Experts of a small language model: a variant of SOAP for the experts.
Below are experts of layer 12 (counted from 0) of a mixture-of-experts language model. Rows are named router (the router's row for the expert), up (a neuron's input weights, with its number), down (a neuron's output weights, with its number) and show model dimensions 192-255. Each number is 50 + 15 x the weight over its row's rms, rounded and kept within 0 to 99.
Before each expert's rows: "raises" lists some tokens whose logits its average output raises strongly, later layers aside; "gets" lists some tokens that make up at least twice as much of what it gets as of all text. This comes from a sample of Wikipedia text that the model never trained on. Tokens count by the router's weight.

# expert 19
raises: "in ", "and ", "the ", "s"
gets: "the ", "in ", "a ", "1 ", "his ", "League "
router:38 89 63 59 36 60 22 59 44 41 50 37 38 63 72 48 59 47 47 52 55 85 59 42 64 31 48 58 61 12 65 57 56 41 35 58 37 50 50 44 41 34 32 78 72 38 68 32 34 25 37 54 38 43 25 57 37 62 53 59 37 44 48 47
up0:89 29 48 38 47 69 36 44 39 57 36 56 54 49 35 45 25 76 38 72 27 78 34 71 63 40 80 48 56 36 51 72 36 53 47 48 71 70 45 71 59 40 44 46 50 45 65 47 12 41 60 39 66 32 46 44 51 56 60 63 43 61 70 59
down0:45 40 27 37 38 32 22 50 55 66 52 41 69 27 26 30 27 49 81 68 25 58 52 44 61 61 66 39 64 31 31 38 43 82 37 45 64 60 88 51 44 58 39 56 26 58 45 35 41 68 29 30 52 55 32 66 59 48 64 70 60 29 56 52
up1:52 50 43 55 63 57 39 64 43 62 50 56 42 62 31 72 55 56 63 71 51 28 48 38 50 55 69 63 82 50 57 51 66 50 66 25 47 57 58 39 40 71 62 59 53 43 43 26 69 48 57 43 52 46 24 50 47 38 72 48 53 67 37 33
down1:48 50 20 29 47 30 47 38 80 47 53 61 51 46 47 46 62 53 31 45 54 64 35 45 23 60 13 45 60 61 65 49 36 45 49 34 29 11 61 54 73 51 53 34 47 56 44 56 64 58 63 73 43 65 44 43 51 45 44 25 32 31 58 36
up2:58 70 36 55 47 69 50 74 80 41 76 73 66 51 73 38 49 54 36 44 44 57 44 51 44 80 35 31 73 45 62 30 66 80 58 75 46 43 58 38 40 59 31 52 36 49 48 54 47 82 42 49 62 54 51 87 48 57 52 32 73 50 56 46
down2:69 53 80 60 47 43 55 21 29 34 30 66 57 54 27 49 68 54 51 41 43 62 35 47 32 69 20 37 70 44 82 58 21 45 36 25 56 37 33 59 64 28 42 56 59 58 41 95 41 32 26 52 48 43 27 35 64 44 37 66 22 48 69 60
up3:64 36 33 48 40 52 42 56 68 47 71 22 47 43 50 56 50 40 56 31 14 36 41 48 34 43 63 08 46 33 59 30 70 55 29 44 35 31 61 49 85 29 56 53 35 71 35 44 38 63 45 69 49 54 73 52 48 49 45 21 68 62 73 34
down3:24 37 52 53 34 18 48 65 30 54 26 16 58 75 61 69 43 52 16 46 26 41 35 82 60 25 39 71 54 51 50 62 50 68 63 34 28 52 79 67 30 54 67 39 72 66 48 60 16 64 55 78 54 53 46 55 40 44 37 67 31 38 52 76
up4:44 50 35 60 43 59 39 75 52 39 53 31 56 39 55 62 69 53 48 41 82 49 53 58 43 51 27 43 55 44 51 43 23 24 65 36 46 52 50 33 32 33 38 46 46 59 64 42 63 29 57 37 68 64 17 43 65 47 65 35 65 59 49 66
down4:59 52 49 39 50 56 85 30 17 41 50 42 48 56 58 54 47 49 31 44 30 70 59 39 79 44 66 57 28 58 34 66 27 29 50 45 33 61 35 91 26 74 42 65 49 63 42 36 54 32 51 63 56 18 42 60 29 74 71 54 44 66 48 31
up5:38 43 61 65 36 71 84 47 63 27 21 66 54 74 30 45 64 31 32 52 63 67 27 50 53 67 65 48 38 49 67 65 47 45 26 54 30 49 53 54 65 34 41 75 59 44 44 53 37 63 38 53 37 49 54 19 65 31 46 60 43 51 74 44
down5:57 69 64 51 28 51 58 42 57 65 67 28 70 64 63 26 54 46 53 51 48 72 68 72 52 39 53 67 66 35 45 70 54 81 51 11 63 28 58 35 47 55 72 45 86 40 46 47 66 54 53 49 48 53 25 51 54 14 72 41 25 36 33 81
up6:58 51 54 39 68 74 19 48 55 49 75 59 38 54 36 31 49 50 48 32 56 53 69 51 16 53 60 36 62 32 57 46 38 55 63 57 52 34 59 52 59 40 57 32 28 63 55 54 64 55 81 51 40 56 28 47 68 35 65 55 53 51 48 43
down6:20 58 74 61 54 34 40 38 53 57 22 39 66 48 62 61 48 51 42 31 72 73 49 53 50 54 68 25 73 46 49 36 24 30 36 60 34 87 52 28 58 66 64 60 44 41 68 56 54 66 39 46 45 59 49 42 53 60 45 57 22 39 54 65
up7:46 60 32 56 66 55 19 20 43 48 75 63 57 25 33 40 59 42 21 23 48 60 40 58 32 61 72 53 46 32 51 34 49 49 29 59 53 79 56 58 48 62 38 46 43 49 63 38 61 52 52 62 30 30 59 57 78 43 49 59 58 72 50 33
down7:51 63 56 55 70 39 39 58 60 51 53 59 51 46 72 54 64 64 76 36 60 34 38 84 60 49 68 32 49 48 71 62 47 53 22 31 29 44 73 55 54 69 50 60 67 61 39 32 46 44 57 42 64 28 52 30 59 47 28 37 37 33 53 64

# expert 34
raises: "in", "ar", "in "
gets: "\n", " ", "| ", ") ", "- ", "0 "
router:36 46 52 46 40 77 52 65 51 69 52 38 63 61 58 56 25 43 54 45 69 59 41 62 37 27 81 49 65 35 50 20 62 57 53 62 67 22 58 61 50 51 43 36 40 34 62 32 66 61 37 61 65 37 52 62 83 48 38 59 38 39 40 39
up0:82 12 53 25 66 57 65 62 67 33 51 55 61 43 63 44 38 78 45 70 54 37 69 70 50 23 36 42 54 61 56 68 59 50 47 62 51 49 75 22 62 55 87 55 19 37 74 58 51 31 67 68 53 40 35 42 36 72 69 73 59 62 33 47
down0:39 68 46 35 51 27 53 36 46 67 34 61 57 45 86 26 49 46 24 47 42 66 58 50 78 77 56 39 70 42 49 64 59 43 53 19 64 74 67 46 35 55 30 46 53 65 53 75 52 62 17 57 75 48 52 57 30 38 38 74 63 60 59 53
up1:47 62 72 26 58 49 41 55 52 67 37 93 58 49 40 49 56 64 43 64 37 64 47 58 57 63 78 79 54 61 52 60 38 30 47 31 47 56 59 38 37 48 47 46 59 64 87 56 49 38 52 49 56 33 48 42 67 45 64 19 45 41 53 50
down1:38 61 64 46 48 64 50 46 39 70 58 67 56 56 59 40 97 71 70 85 62 59 53 60 54 49 62 21 48 86 54 22 45 14 61 47 38 54 55 56 39 29 39 42 74 51 62 54 55 26 70 29 41 58 50 44 65 53 40 57 31 33 55 73
up2:38 56 39 67 38 77 47 47 50 41 44 57 67 54 34 57 37 29 50 69 73 58 46 40 44 38 38 68 39 46 35 87 63 66 79 42 58 48 58 50 87 40 25 65 54 35 20 45 69 55 25 53 91 45 47 41 00 35 61 60 52 49 57 40
down2:23 33 19 69 53 40 51 66 59 43 36 49 53 49 59 65 75 63 46 35 47 39 48 37 30 53 57 38 39 59 44 42 34 51 47 34 49 29 65 35 62 65 39 53 26 54 32 63 70 41 40 30 24 65 45 44 77 36 70 51 33 53 43 49
up3:38 42 50 46 28 45 46 41 49 50 41 33 39 52 41 58 53 44 36 62 29 55 35 68 39 37 76 36 28 50 67 54 65 46 53 47 58 35 29 70 62 53 69 69 42 71 60 63 52 53 50 48 54 51 42 35 61 34 51 61 29 63 44 58
down3:26 43 71 45 87 86 53 51 42 50 41 59 46 65 58 66 25 57 32 54 38 45 70 30 40 47 42 41 16 39 66 38 76 30 33 59 43 87 38 58 66 67 58 26 54 42 73 42 60 43 53 38 37 53 51 88 73 39 56 77 35 92 36 64
up4:46 48 50 56 43 34 51 56 60 58 35 40 49 20 32 33 33 37 53 40 38 42 28 22 58 52 48 45 73 17 62 68 54 35 27 42 28 53 56 68 35 36 52 74 35 62 97 71 55 55 32 56 22 83 62 46 43 52 55 32 47 34 34 43
down4:59 70 32 31 21 34 42 41 65 78 41 38 67 50 40 25 46 54 48 45 48 57 49 73 40 28 51 62 72 48 64 32 47 50 85 43 53 24 66 47 50 41 72 66 45 72 38 59 67 54 32 54 66 40 50 34 64 60 59 45 46 33 34 22
up5:53 34 56 68 37 53 26 52 59 52 49 72 62 55 58 32 28 37 57 60 53 50 37 18 51 47 60 46 67 35 62 49 35 56 37 33 33 45 59 53 33 67 51 33 40 51 72 36 37 51 51 74 43 71 46 54 21 48 63 30 34 51 63 54
down5:53 35 45 33 48 54 17 21 70 58 55 38 75 39 11 54 64 61 49 12 67 42 35 73 37 55 47 53 57 42 66 52 37 55 60 89 63 60 36 66 50 53 29 70 57 74 60 44 38 54 60 29 67 36 31 58 51 58 70 60 52 56 50 31
up6:65 55 40 87 75 42 28 52 53 57 55 36 55 56 75 41 53 48 19 47 40 31 72 27 76 43 56 52 61 59 73 41 43 70 45 84 44 57 40 68 46 42 57 32 58 25 67 41 09 60 54 20 12 43 47 54 10 34 47 52 64 70 44 29
down6:60 49 56 60 71 55 61 61 55 49 54 54 66 58 54 80 37 39 23 50 81 40 49 40 51 40 40 53 52 60 46 48 83 21 44 54 32 64 41 56 53 63 65 67 68 67 51 43 68 27 57 22 31 49 62 67 78 41 47 45 54 68 18 52
up7:56 37 63 38 54 62 60 52 28 43 44 63 41 29 42 60 65 49 49 53 46 29 55 64 76 54 25 74 65 20 24 71 50 59 42 41 47 55 33 56 39 48 38 67 35 68 48 39 61 50 70 62 49 46 53 40 36 44 32 58 51 81 30 66
down7:47 65 50 44 42 65 57 50 35 54 58 51 51 28 54 28 77 59 40 43 77 31 19 59 70 57 70 51 70 61 33 33 44 60 54 70 75 20 59 41 50 47 55 45 38 60 59 89 34 60 51 69 82 52 59 18 78 55 55 58 45 40 67 51

# expert 16
raises: "T", "K", " ", "D", "S", "C"
gets: "| ", ": ", "- ", "in ", ", ", "In "
router:49 70 67 55 61 68 56 54 47 57 53 56 61 38 46 57 40 55 47 56 41 60 48 69 33 26 73 41 39 53 29 38 18 56 59 46 25 28 83 29 82 60 54 35 51 59 50 42 56 37 15 35 55 66 44 58 64 29 55 75 23 34 34 59
up0:54 62 55 53 74 39 44 60 42 50 53 42 36 42 42 27 56 39 50 53 68 61 53 40 74 37 53 51 56 07 49 15 37 67 18 62 64 43 64 45 82 12 41 68 58 55 66 87 41 32 59 99 56 25 22 75 57 46 37 52 47 48 64 43
down0:37 29 34 52 28 54 71 66 52 53 49 50 66 31 76 53 49 44 44 74 43 48 17 54 43 44 25 15 52 57 63 39 44 53 36 70 50 54 76 65 01 76 63 59 69 80 36 41 67 62 46 51 62 47 64 33 26 38 66 33 30 53 49 96
up1:77 35 46 46 44 67 65 54 82 63 48 28 38 33 60 56 49 20 52 61 68 35 50 28 55 55 67 71 69 38 38 89 25 43 50 56 64 53 40 59 52 57 44 48 51 60 48 40 36 47 53 60 47 87 54 56 55 57 36 38 66 42 64 56
down1:47 36 52 52 66 40 62 50 65 47 43 34 48 70 14 62 66 36 47 27 24 57 56 61 50 51 46 60 55 46 30 51 43 30 49 72 44 45 63 32 49 45 24 48 48 47 52 37 47 53 54 60 41 44 64 55 58 45 48 49 51 62 39 50
up2:50 47 32 50 64 62 23 81 49 39 56 44 73 53 27 41 73 10 60 50 75 33 31 72 55 39 84 51 52 54 36 35 36 40 30 60 24 27 64 60 31 41 60 58 62 10 60 76 25 55 27 31 59 21 51 79 59 82 42 51 61 68 57 44
down2:65 26 59 27 54 54 66 61 48 55 57 29 49 40 80 63 59 67 37 69 31 54 61 50 41 71 33 44 51 48 41 43 52 45 58 49 60 61 49 43 30 37 67 31 60 90 53 16 19 72 63 41 42 60 54 30 54 49 39 27 58 68 36 14
up3:49 39 38 62 70 36 23 29 41 40 23 36 45 51 45 49 38 66 54 47 33 79 78 72 46 34 14 38 45 44 27 44 38 44 51 48 15 69 61 42 42 46 50 41 58 65 80 43 54 33 59 65 51 86 79 32 65 69 44 62 46 49 58 77
down3:23 71 42 47 28 36 43 43 84 82 66 71 46 54 49 47 52 33 47 29 44 67 30 48 43 56 69 60 54 42 40 62 71 66 58 66 68 34 30 57 37 49 39 52 56 68 42 63 48 60 62 10 39 45 68 85 54 61 62 44 21 47 50 40
up4:63 53 47 60 37 58 47 61 38 47 36 70 51 56 47 46 68 47 61 54 71 59 36 24 48 27 47 51 79 38 53 55 46 26 55 33 36 59 38 43 69 75 59 46 45 66 51 56 42 52 27 34 52 36 33 38 37 40 29 42 57 59 42 49
down4:48 50 72 45 58 27 43 74 55 60 57 32 24 69 50 43 89 47 34 49 34 58 60 49 61 72 45 64 63 72 56 32 63 64 34 62 53 56 60 57 38 52 30 68 69 50 46 64 36 64 40 55 40 37 53 54 62 53 68 43 49 27 52 54
up5:57 34 23 47 59 54 43 45 48 34 40 45 52 34 54 71 28 35 61 44 40 54 69 50 00 40 31 56 64 63 49 80 42 07 57 70 74 54 53 40 60 34 53 64 50 45 42 35 73 25 71 56 29 54 51 54 67 58 50 52 46 44 39 57
down5:64 75 45 60 50 42 54 36 50 76 33 38 77 61 44 30 27 28 39 27 78 47 52 24 23 59 37 44 35 74 52 45 61 60 66 71 58 40 57 51 59 61 47 39 46 40 29 61 50 54 50 38 44 43 51 51 47 47 73 44 53 39 51 37
up6:34 75 57 71 47 52 09 26 48 50 52 55 39 38 58 42 32 34 61 67 49 52 21 40 61 62 65 66 79 35 43 83 46 56 49 58 46 04 35 73 49 72 42 56 58 67 68 46 54 33 31 57 75 18 39 63 37 32 70 32 52 56 44 75
down6:72 51 81 47 81 43 40 45 40 76 55 63 72 64 51 31 61 42 59 61 45 70 49 34 67 69 43 41 65 55 39 31 49 18 53 60 52 58 64 55 55 50 60 60 46 39 46 39 57 29 60 41 62 58 26 61 60 48 48 49 50 42 25 56
up7:51 53 43 44 68 74 37 51 75 53 76 66 55 43 42 46 22 53 45 67 41 68 63 52 57 47 38 37 73 59 46 32 56 60 39 39 38 62 52 47 30 51 75 35 42 43 63 49 53 34 68 41 63 66 56 51 50 68 35 21 61 57 70 60
down7:51 31 38 56 43 56 29 18 73 51 23 66 62 54 47 45 48 55 53 37 78 50 67 55 45 31 40 48 55 59 55 69 36 68 32 36 44 65 40 57 75 22 26 38 44 59 54 48 53 60 35 60 49 51 33 56 71 52 48 52 58 55 33 61